config.yaml
num_hidden_layers: 14
hidden_size: 512
n_experts: 20
experts_per_token: 2
d_expert: 160
d_shared_expert: 0
hidden_act: "swiglu"
moe_layers: [0, 1, 2, 3, 4, 5, 6, 7, 8, 9, 10, 11, 12, 13]
router_score: "softmax"
normalize_top_k: true
routed_scale: 1.0
balance_loss: 0.00339
balance_bias: false
router_bias: true
init_std_router: 0.0115
lr_router: 0.000438
num_attention_heads: 8
num_key_value_heads: 8
head_dim: 64
vocab_size: 32000
norm: "rmsnorm"
norm_place: "pre"
norm_eps: 1e-05
positions: "rope"
rope_theta: 10000.0
rope_fraction: 0.25
qk_norm: false
attn_scale: 0.125
tie_word_embeddings: false
parallel_block: false
init: "normal"
init_std_qkv: 0.0228
init_std_o: 0.0
init_std_up: 0.0228
init_std_down: 0.0
optimizer: "adamw"
learning_rate: 0.000473
beta1: 0.9
beta2: 0.95
weight_decay: 0.18
lr_head: 0.00411
max_grad_norm: 1.0
warmup_steps: 256
schedule: "wsd"
decay_fraction: 0.897
decay_shape: "linear"
final_lr_fraction: 0.02
batch_tokens: 65536
max_seq_len: 1024
doc_mask: false
z_loss: 0.0001
train_tokens: 651400000
max_steps: 9940
dataset: "wikipedia_en"
Below are experts of layer 9 (counted from 0) of a mixture-of-experts language model. Rows are named gate (a neuron's input weights, with its number), up (a neuron's input weights, with its number), down (a neuron's output weights, with its number) and show model dimensions 0-63. Each number is 200 + 40 x the weight over its row's rms, rounded and kept within 0 to 999.
Before each expert's rows: "comes before" lists some tokens at least twice as common just after its tokens as in all text. This comes from a sample of Wikipedia text that the model never trained on. Tokens count by the router's weight.

# expert 13
comes before: " |", ")", ";", "th", " years", "'"
gate0,239,233,139,247,117,169,246,163,172,224,200,203,187,233,252,261,176,237,235,175,194,245,109,167,180,163,201,242,210,191,233,200,186,240,236,148,266,238,235,141,192,183,210,106,232,172,230,228,172,253,231,164,132,239,185,203,275,134,225,201,186,218,245,162
up0,197,153,231,165,187,241,191,132,236,178,211,172,215,188,193,234,164,135,188,175,182,219,234,224,203,245,252,197,108,195,176,126,183,201,204,186,224,216,266,183,198,168,231,207,205,177,205,219,175,236,117,164,239,220,146,143,233,169,205,192,210,194,144,179
down0,161,216,194,226,287,189,103,136,218,116,204,131,229,145,207,184,156,161,210,190,189,202,195,203,233,158,149,174,224,204,224,131,150,198,175,188,147,207,203,188,177,189,204,219,252,189,194,180,165,275,197,183,179,227,137,192,271,239,260,249,95,284,186,183
gate1,185,177,174,100,218,269,181,219,130,170,143,188,200,240,187,206,276,171,268,188,222,130,243,199,211,179,227,131,277,199,126,218,157,142,158,240,196,241,204,185,215,179,181,222,279,182,264,232,212,226,252,276,178,184,205,195,256,214,285,126,222,248,248,137
up1,226,132,195,167,227,155,189,252,192,181,217,240,235,214,125,246,207,203,258,186,185,219,164,179,311,304,267,160,177,181,204,124,222,220,159,147,154,199,206,167,205,185,121,233,282,154,244,266,242,255,162,236,210,172,145,153,270,150,208,209,175,249,161,228
down1,263,246,159,164,243,215,241,150,259,210,215,234,199,164,174,199,231,247,161,252,216,177,149,291,247,106,210,216,135,197,154,248,156,212,226,141,155,129,198,173,202,185,171,175,199,201,136,139,258,268,225,180,220,195,191,171,149,199,193,255,172,231,145,196
gate2,125,150,218,242,177,238,177,198,221,166,136,201,160,220,129,255,174,231,244,209,195,222,202,196,166,256,234,200,251,239,190,209,187,230,99,178,154,266,185,83,215,176,194,189,270,229,222,217,127,235,206,231,117,237,152,326,199,224,144,203,172,214,177,202
up2,166,195,125,170,206,132,174,252,254,246,175,266,270,167,204,199,211,200,183,215,290,187,196,258,251,173,206,216,199,138,153,199,223,200,184,230,214,223,172,236,182,151,245,156,191,250,197,217,234,169,305,201,130,187,240,188,145,187,164,231,240,173,189,244
down2,208,171,236,261,219,192,226,109,225,229,174,192,265,236,204,156,191,184,223,267,226,199,205,175,136,271,131,193,227,207,213,164,134,151,238,134,233,169,164,114,188,177,188,149,140,193,238,229,197,172,154,129,285,168,261,244,193,212,207,229,192,168,112,98
gate3,209,198,205,127,202,298,114,130,220,260,213,187,203,192,164,207,149,204,240,137,184,237,173,223,179,274,150,211,213,195,250,160,151,194,176,255,226,186,199,220,138,264,226,201,189,150,164,205,187,179,196,141,172,265,213,262,140,135,159,159,223,179,262,193
up3,162,216,200,225,196,241,175,205,225,158,158,256,213,198,173,208,152,233,188,201,271,230,155,190,221,254,191,194,128,178,204,115,193,197,194,271,203,173,197,260,199,136,266,187,214,206,143,196,260,184,171,144,204,214,191,209,260,249,156,181,239,159,247,204
down3,157,134,264,221,183,158,207,258,213,189,146,202,240,198,193,204,299,252,235,186,179,230,267,219,175,151,191,219,208,220,124,201,278,121,181,241,232,127,196,263,224,221,266,238,208,151,215,271,195,36,241,231,174,185,195,230,223,164,157,145,183,257,191,196
gate4,185,205,161,243,186,156,252,151,199,167,217,192,155,260,245,230,169,241,203,238,254,223,221,185,206,215,194,194,237,155,234,236,203,200,186,149,170,193,137,202,126,171,211,200,185,273,163,235,239,198,205,121,202,134,183,226,235,195,141,176,157,188,176,230
up4,217,227,260,191,185,178,170,200,186,159,217,207,172,162,183,173,193,202,130,167,240,212,139,192,196,232,186,289,320,193,234,197,258,218,123,220,191,164,217,221,196,187,207,227,227,196,184,333,157,158,165,217,188,180,339,153,144,190,178,179,138,171,225,175
down4,127,195,180,199,228,123,238,191,200,259,266,203,208,229,152,177,189,233,230,199,140,253,219,240,206,113,179,218,237,157,181,146,239,219,176,233,132,123,206,188,192,153,158,157,189,168,127,221,229,123,236,164,189,201,210,184,122,247,161,210,145,143,178,229
gate5,139,188,147,205,237,234,215,182,201,157,187,168,206,204,108,214,163,233,277,210,197,240,243,147,209,230,261,159,213,222,236,159,169,236,227,203,223,150,247,229,252,208,207,217,253,120,206,239,178,232,156,278,204,134,235,303,188,201,169,252,216,227,212,204
up5,247,143,186,181,222,167,212,81,199,182,142,149,168,193,196,163,261,145,152,214,260,222,234,249,212,182,282,182,203,253,237,257,201,222,210,238,221,228,188,181,239,224,205,253,219,147,200,157,132,184,191,225,293,250,156,184,201,200,176,157,240,175,151,137
down5,255,168,220,209,278,145,230,169,185,250,256,187,135,179,234,245,228,220,209,200,180,194,182,196,198,232,195,221,203,234,280,229,151,244,218,255,201,186,196,235,189,165,249,193,224,203,194,144,125,192,175,200,252,235,260,175,242,202,169,171,154,225,215,220
gate6,206,266,233,257,211,181,121,199,183,207,257,192,239,239,160,251,201,198,179,178,200,237,175,152,167,206,207,169,164,168,142,319,209,200,169,205,194,167,225,189,211,195,84,121,202,205,176,228,281,177,205,208,192,126,135,219,314,256,138,254,143,185,178,212
up6,181,226,160,189,196,115,233,249,225,205,187,233,103,136,243,252,210,184,188,171,149,213,202,293,208,180,303,261,205,226,240,172,115,166,224,210,239,154,212,192,118,223,181,176,199,156,126,190,226,166,171,221,186,239,185,159,182,186,242,172,208,236,134,119
down6,181,230,191,142,231,225,162,229,198,164,246,159,180,267,257,181,220,218,202,164,220,207,162,166,217,304,175,224,247,260,208,193,179,235,194,160,140,176,150,173,203,249,234,198,246,179,272,187,213,244,272,218,187,260,160,250,155,169,171,246,285,249,211,242
gate7,239,219,144,132,159,224,219,220,184,270,178,247,238,188,220,292,175,208,223,161,241,220,126,147,130,202,96,194,208,244,185,184,185,277,155,161,201,175,164,165,196,181,153,229,168,239,150,220,243,227,160,261,155,145,115,171,149,241,196,265,150,175,177,201
up7,221,181,203,178,156,116,184,316,251,195,172,194,221,290,274,184,181,234,211,184,183,169,217,202,150,230,177,146,232,126,208,227,183,255,220,249,180,148,169,171,155,173,288,192,211,167,131,166,190,223,160,198,173,160,163,238,261,168,224,127,204,165,226,192
down7,191,177,175,173,170,85,220,136,202,143,239,167,200,225,252,231,247,159,182,192,204,187,250,300,202,117,177,260,214,167,215,198,224,190,250,216,262,197,230,239,189,183,204,219,188,246,242,190,190,259,233,219,188,180,200,218,193,225,191,185,226,146,248,205
gate8,243,180,220,223,190,173,211,189,203,169,281,209,166,229,229,207,136,181,183,155,234,216,242,204,194,178,223,246,214,196,192,216,192,147,175,203,184,205,129,155,108,244,245,235,224,277,235,256,188,183,263,175,257,237,218,238,142,165,226,207,195,153,223,175
up8,179,153,215,217,214,290,159,167,276,220,168,202,216,242,239,210,155,217,173,184,191,212,158,147,207,149,241,155,229,269,240,137,213,217,222,117,231,220,199,209,258,153,225,101,177,159,158,227,239,250,210,132,195,188,199,202,208,155,167,195,220,196,231,126
down8,206,199,107,200,211,186,196,207,145,227,202,201,211,144,145,204,238,280,166,235,152,124,201,162,229,125,131,203,218,202,151,214,219,212,236,239,211,141,242,148,201,178,137,166,109,199,149,222,330,325,180,181,164,169,189,171,172,200,159,224,228,237,179,141
gate9,209,212,173,177,167,227,202,219,191,133,124,218,165,188,196,229,216,195,198,158,198,191,147,146,199,225,119,224,223,233,153,156,163,224,174,296,220,232,236,219,215,175,141,227,202,231,192,148,220,258,215,289,216,192,213,221,143,271,213,137,203,296,217,189
up9,154,212,294,278,179,153,191,233,219,204,198,121,268,231,257,202,264,223,217,234,231,132,274,172,222,157,220,158,191,213,235,173,245,218,194,200,193,131,217,148,225,147,143,183,114,156,179,196,191,199,160,150,188,228,218,192,188,184,275,166,200,154,172,220
down9,177,285,242,229,189,159,197,238,203,188,209,193,224,227,272,279,247,223,170,160,254,167,146,191,115,188,163,139,194,166,271,150,100,263,127,146,145,253,234,178,243,224,207,196,188,162,231,226,191,151,227,215,215,206,188,212,225,164,262,173,248,115,232,154
gate10,188,173,204,233,180,211,229,171,228,232,255,228,241,210,222,194,189,167,191,249,207,162,140,246,182,240,177,205,193,200,205,179,121,192,208,218,271,170,231,209,186,216,173,205,218,212,205,228,189,217,246,195,175,244,192,166,179,211,151,150,134,280,220,110
up10,184,213,163,277,220,162,208,268,156,183,171,201,137,205,184,160,202,193,181,266,236,142,245,221,203,154,212,222,209,204,263,244,135,220,225,185,206,211,272,213,183,158,155,192,161,165,180,198,140,213,220,206,195,207,176,196,153,224,217,244,217,195,282,222
down10,144,198,172,275,241,222,201,231,236,207,230,284,207,223,244,177,272,209,147,185,226,229,200,182,236,192,206,180,208,227,130,191,155,234,238,195,142,255,198,205,252,276,209,240,228,222,187,197,224,205,163,207,228,192,235,126,230,185,170,251,324,262,221,124
gate11,160,162,230,210,199,241,138,123,209,172,193,91,219,234,246,217,260,221,187,275,229,241,224,239,160,175,217,221,202,274,184,215,194,225,193,202,185,159,187,200,134,228,163,178,222,228,248,209,167,191,198,250,199,196,189,170,131,126,202,235,257,185,173,185
up11,210,224,230,263,152,107,276,94,130,310,255,147,81,149,206,176,198,140,155,268,192,159,225,149,211,183,203,210,278,175,183,169,215,287,228,220,210,209,209,199,123,261,193,155,201,202,133,180,154,229,254,153,174,229,158,231,214,180,189,191,166,237,144,173
down11,189,195,149,143,156,244,249,177,203,195,176,225,219,175,138,222,131,189,176,167,214,162,190,206,162,163,180,143,252,213,229,199,211,231,116,207,219,184,174,214,156,147,222,203,171,141,242,197,195,190,237,208,237,154,237,145,248,247,177,230,198,158,146,212
gate12,170,162,189,163,234,220,156,223,228,244,148,202,162,175,192,183,136,148,263,183,222,209,264,169,241,216,197,219,237,133,176,238,201,232,141,226,193,198,243,125,92,248,155,188,197,149,229,253,224,183,168,211,159,238,145,182,191,192,195,199,178,224,220,233
up12,250,177,156,189,245,268,196,207,250,188,165,231,235,173,203,131,199,218,200,202,236,186,285,165,129,200,206,236,254,213,223,158,171,146,189,197,192,215,182,209,219,258,183,160,190,241,185,186,137,261,190,121,189,197,196,169,158,231,227,164,169,250,152,209
down12,176,199,180,164,200,209,215,164,172,211,194,280,227,221,192,202,191,189,177,253,191,234,253,267,296,196,225,192,211,240,203,217,156,221,140,189,243,267,153,199,294,243,233,188,202,217,168,117,167,230,190,204,194,176,215,263,204,245,204,191,172,204,143,232
gate13,189,229,243,233,244,206,252,257,135,281,161,156,190,207,202,256,152,185,191,152,224,230,134,138,200,168,190,217,224,243,262,170,254,191,150,205,211,109,191,190,234,222,226,185,216,200,168,218,222,219,197,256,206,232,175,244,157,175,202,224,215,209,172,156
up13,119,197,193,189,179,196,200,145,163,205,221,234,222,294,195,171,212,227,161,241,213,128,189,259,199,203,277,129,118,212,209,182,203,241,180,162,207,154,193,142,211,204,153,175,245,218,267,186,229,209,84,180,217,171,127,161,216,214,198,176,264,185,236,208
down13,230,260,199,184,182,219,197,271,167,184,137,332,182,247,123,135,229,194,206,206,205,200,206,219,174,262,171,130,272,186,189,242,194,174,168,151,147,228,177,262,261,218,220,153,202,201,231,261,182,150,164,148,267,219,115,127,175,169,146,187,188,226,209,241
gate14,227,181,165,138,221,171,104,269,183,214,206,112,183,181,221,196,226,214,206,158,194,181,177,214,252,126,310,210,225,230,215,240,246,224,219,213,119,256,230,203,177,249,242,164,171,186,197,162,165,246,267,187,223,218,211,240,165,230,216,241,150,220,180,190
up14,133,204,176,270,151,240,229,158,237,199,212,279,192,202,179,193,190,192,160,211,166,241,222,166,177,245,193,264,176,229,187,115,194,284,209,157,195,207,266,163,155,166,150,238,205,296,188,126,246,207,212,163,210,228,195,139,176,128,220,193,201,196,183,175
down14,216,146,157,190,218,216,150,136,175,117,221,222,97,210,160,246,254,182,252,267,243,203,205,222,113,219,244,96,154,161,190,147,214,211,201,157,233,252,243,203,227,183,141,219,240,290,193,204,141,295,200,171,209,195,149,150,201,163,248,183,165,256,277,271
gate15,138,221,135,192,121,199,266,278,254,127,226,223,270,163,131,208,162,248,258,200,180,208,231,252,206,185,236,176,222,235,232,207,206,263,137,235,233,208,258,153,202,176,216,179,205,219,201,180,249,248,203,279,184,191,98,191,190,186,227,199,155,210,198,189
up15,135,180,189,205,202,168,214,139,161,159,224,230,161,177,144,214,221,167,285,120,247,215,214,235,206,165,277,225,179,165,160,189,284,190,235,150,192,253,218,198,241,165,223,187,233,175,229,181,211,183,232,283,208,224,218,210,218,179,220,150,234,165,221,228
down15,224,236,155,196,198,214,232,157,179,185,130,177,156,159,110,223,188,227,148,224,255,144,238,181,179,196,211,294,196,252,195,254,185,202,180,196,199,227,265,239,205,146,201,203,140,221,187,191,181,172,240,188,166,218,222,218,134,208,227,173,217,193,177,198